Below are experts of layer 5 (counted from 0) of a mixture-of-experts language model. Rows are named gate (a neuron's input weights, with its number), up (a neuron's input weights, with its number) and show model dimensions 0-255. Each number is 128 + 24 x the weight over its row's rms, rounded and kept within 0 to 255.
Before each expert's rows: a language model's description of what the expert responds to. This comes from a sample of Wikipedia text that the model never trained on.

# expert 23
Numerals and number words giving quantities, scores or dates, often in tables or before years or percent, such as two, three, 8, 52.
gate0 [129 107 101 121 127 156 143 121 127 108 135 134 142 154 159  96 125  74 154 165  84 135 145 140 148 126 149 137 110 143 163 125 138  90  82 151  68  91 104 168 191 153 118 105 183 114  83  86 138 144 119 100 144  95 116  89 144 116 124 120 137 109 123  93 131 131 182 172 108 127 111 160 113 148 125 135 120 100 182 150  94 140 152 131 149  95 162  98 148 145 144 156 106 153 135 121 110 137 124 110 181 113 160 136 153  94 135  82 152 110 115 162 126 180  96 126 120 166 165 110 130 150 153 149 176 154 152 125 160 160 131 117 147 134 142 158 157 134 181 111 142 112 134 189 127 138 123 109 127 139 146 124 121 158 100 135 132 121 136 146 138 123 123 162 147  94 137 172 123 121 168 130 159 148 134 157 114 130 121 135 145 121 155 154  94 124 128 103 144 137  98 136 138 142 109 139 142 160 125  92 132 126 127 115 135 108 130 154  93 122 135 151 117 140 132 149 133 149 135 136 139  94 126 118 111 111  89 126 114 157 150 145 128 129  96 119 132 105 111 103 135 129 161 179 100  88  88  90  85 129 125 146  95 129 105 163]
up0 [123 115 159 113 132 121 112 157 101 118 155 140 145 142 111 126 130 146 108 142 149  92 118 150 145 157  85  87 139 119 128 115 102 124 152 155 136 145 133 117 152 126 138 132 153 155 142 120 162 146 157 133 166 131 106 143 149 157 121 138 109  82 115 101 136 100  88 158  91 179 101 138 119 149 118 144 118 119 152 132 108 140 104 126 167  86 140 151 131  84 110 135 161 131 141 105 144 111 116 111 145 158  75  97  84 103 135 160 112 122 136 109 102  75 101 181  86 166 105 139 135 173 138 125  93 179 109 152 164 106 121 151 151 115 150 104  93  99 133 161 112 141 101  94 102 135 103 124 134 130 127 121  90  92 119 140  89 109 120 119 104 130 115 112 116 132 104 141 132 109 183 125 120 148 119 170 123 128 125 160 155  57  95 116 112  71 137 125 108 131 176 117 112 101 188 148 140 109 131 128 107 125 115  97 105 176 144 131 123  56 135 132 117 131 134 154 142 129  94 124 126 134 113 124 121 163 125  89 125 140 160 102 138 135 127 107 152 149 152 149 104 152 133 150 119 130 144 142  96  95 170  92 141 108  89 145]

# expert 26
Closing parentheses, ==/=== heading ends and title words like Award, Year, Cup and Championship in sports and awards sections.
gate0 [146 137 125 126 136 126 147 152 150 178 108 137 114 160 105 129 138 144 137  89  79  95 109 152 149 136 121 160 191 123 154 190 106 153 150 104 120  95 139  87 144 145 110 176 142 106 142 149 114 137 116 144 155 132 136 129 129 151  93 151  76 151 142 118 151 122 147 108 151 156 131 161 121 175 104 126 140 169 119 107 121  92  97  86 125 108 113 162 149 161 172 161 147 164 141 121 119 170  84 148 105 125 100 130 104 153  88 125 145 112 143 105 117 150 162 140 116 151 165 139 125 112 128 144 133 131 147 122 106 126  74 123 132 129 154 117  92  92 137 123 153 151 132 182 125 137 125 106 117 124 134 138 153  76 115 177 157 176 126 126 102 135 111 111 117 144 151 170 139 106 111 122 147 107 141 141 188 114 106  93  84 155  73 152 120 181 102 117 163 118 102 102 102 146 124  90 131 120 150 147 124 129  88 159 148 132 101 153 106 130 129 127 126 120 140  93 124 161 131 113 139 113 145 155 141 129 110 112 129 128 124 124 141 138 135 130  98 138 156 151  99 152 132 142 136 134 147 128 143 169 162 171  98 144 133  76]
up0 [109 111 130 118 117 121 124 115 127 156 137 134  75 123 164 158 159 136 139 164 148 114 158 124 124 136 142 110  94  78 132 131 110 115 141 133 138 153 158 135 139 105 137 160 106 116 136 139 127 180 131 125  74  90 115 129 165 151  79 123 143 143 148 132 103 134 134 144 129 138 123 122 166  85 106  87  95 109 107 141 184 137 109 130 135 131 126 173 123 107 173 153 135 103 131 107 121  67 142 130 139 116 137 113  77 131 121 139 105 115 138 165 119 100 122 132  99  93 121 150 104 102 133  85 120  92 173 121 146 114 158 111 160 110 141 120  90 122 124 108 157 133 179 107 151  99 132 140 107 181 132 101 105 100 104 108 113 162 161 127 136 130 193 116 118 109 153 114 120 166 151 139  97 159 136 115 115 125 152 152 127 128 124 117 165 127 145 109 137 100 108 142 128 134 108 101 132 147 118 120 104 124 180  71 133  77 141 161 148 136 147 170 116 140 111 134 104 164 102 132 137 147 137 128 169 130 102 121  97  97 121 196 118 102 132 117 155  81 129 133 108 116 183 158 153 157 140 139 103 138 117 147 141 179 111 153]

# expert 5
Digit pieces inside decimal latitude/longitude coordinates (43.5714°N 79.6995°W), plus section headers, brackets, dashes and odd symbols.
gate0 [157 119 128 156 125 104 135  92 137 115 139 106 142 125 125 157  96 117 172 110 144 115 135 126 172 118 127 153 106 142 149 128 123 144 133 142 128  86 123  94 122 130 116  76 131 142 150 132 148 139 141 141 101 125  63 103 114 112 122 113 135  95 131  95 108 141 135 118 102  91 100  79  94 106 106 116 125 152  85 127 103 102  99 126 104 168 118 151 121 100 150 161 128 118  96 110 168  95  95 179 108 146 111 152 129 117 156 163 136 148 149 119  67 137 101 119  85 149 118 114  95 150  84 154 120  89 107 127 131 110 103 164  99 108 158 119 110  99 115 108 108 127 126  97 101 123 100 142 116  77 125 122 123 127 177 147 136 126 205 114 183 160 104 125 125 122 141 113 122 136 126 128 154 175 106 129 124 151 118 129  98  90 146 149 188 113 160 131 180  76 107 109 139 134 123 172 109 131 150 174 139 118 145 115 152 139 155 129 121 160 128 109 138  98 166 135 108 115 158 148 129 150 132 128 120 144 137 113 126 127 125 182 131 124 172 142 117 137 120  97 107 106 108  90 105 125 103 123 144 154 113 149 155 157 159 106]
up0 [148 128 116 158 149 147 132 135 110  88 159 109 153 110 125  86 126  85 127 147 108 148 168  97 141 150  94 115 150 115 192 106 129 129 128 104 148 178 107 145 151 148 125 144 134 123 121 161 128 153 130 106 130 117  80 104 119 125 109 163 102 148 156  95 168 161 145 130 114 107 175 145 153 120 164  71 150 136 169 134 121 149 108 173 136  91  98 142 140 148 152 175 112 115 106 167 113  99 160 164 142 153 162 161 156 145  85 152 128 115 114 125 110 132 131 145 113 148 143 152 118 125 150 148 108 164 170 130  91 137 119 121 139 152 159 129 115 145 179 126 118 141 137 120 112  98 119 124 132  80 135 121 134 138  98  85 109 130 174 124 195 141  89 141 112 133 138 130  98 147 169 113 101 126 123 168 152 125 114 107 139 116 145 175 132 143  99 134 130 139 131 128 150 120 124 161 110 118 105 136 182 159 146 115 112 123 117 134 135 119 105 132 125  94 122 119 121 125 160 100  69 117 105 113 160 126 118 159 103 137 108 111 128 149  79  99 148 121  93 143 101 125 149 142 183  81 151 135 114 177 102 144 140 148 138 119]

# expert 16
Plural suffixes and plural nouns or pronouns, such as -s, -ations, -ers, they, members, people, children.
gate0 [140 120 115 172 124 155 145  87 134 142 129 155 148  90 101 139 134 128 113 103 124  98 191 143 118 111 120 118 157 116 109 112  75 149 119 139 136 147  87 179 161 152 134 140 160 126 143 151 126 139 130 140 107 137  80  76  91 159 140 148 110 115 143 158 150 122  89 108 125 132 139 106 153 119 106 150 160 123 120 132 155 148 137 150 145 166 151 156 152 140 123 153 132 158 109 139 158  97 130 119 140 126 164 135 163 109 166 185 149  80 116 121 120 123 130 115 114 129  88 109 174  98 120  94 155 139 150 138 142  89 128 118  97 107 172  90 120 152 160 113 143 140 152 121 139 141 131 131 121 115 145  96 117 139 149 132 141 136 160 122 141 112  98 139  98 141 151 136 177 154 120 130 149 138 122 115 161 109 153 153 145 108 205 135 139  85 170 125 131 124  88 109 149 101 112 170 121 133 124 125 143 168 116 144 152 162 127 124 165 130 128  98 141  90 116 115 105 120 142  97 137 174 141 146 153 136 131 181 101 178 104 118 145 116 124  88 173 109 140 114 123 111  81 158 106 123  82 161 113 114 157 165 135 152 143 141]
up0 [150 107 147 151 114  95 113 105  81 107 131  88 110  86 172 138 142 133 119 144 117 142 156 142 126 137 135 132 112 168 162 145 127 136 126 147 113  75 113 111 149 135 122 126  87 128 129 128 151 115 166 104 101 111 123 112 119 120 110 147 139 134 191 109 112 149 131 115 158  92  78 114 144 158 141 127 110 163 121  85  78  76 143 125 120 159 133 149 159 142 102 135 139 148 105 110 144 140 128 104  92 170 174 145 145  89 145 153 105 150 152 169 115  89 118 153 137  93 136 104 105 170 126 100 139 116 143 118 139 116 175 102 144 124 118 124 126 140 114 111 114 118 138  94  95 164 112 120 121 125 139 105 119 134 122 122 103 158 160  94 145 114 142 112 152 101 121 153 135 104 152 119 159 118 159 110 125 135 153  93 132 137 125 122 111 164 143 142 124 132 104 103 147 122 114 116 167 115 141 160 135 130 154 117 148 160 115 143 152  64  99  93 116 156 120 137 148 164  93 129 150 102 165 105 149 158  84  67 125 121 108  96 148  94 166 147 190 124 130 144 127 135 125 130 114  79 116 152 182 141 165 136  87 147 171 106]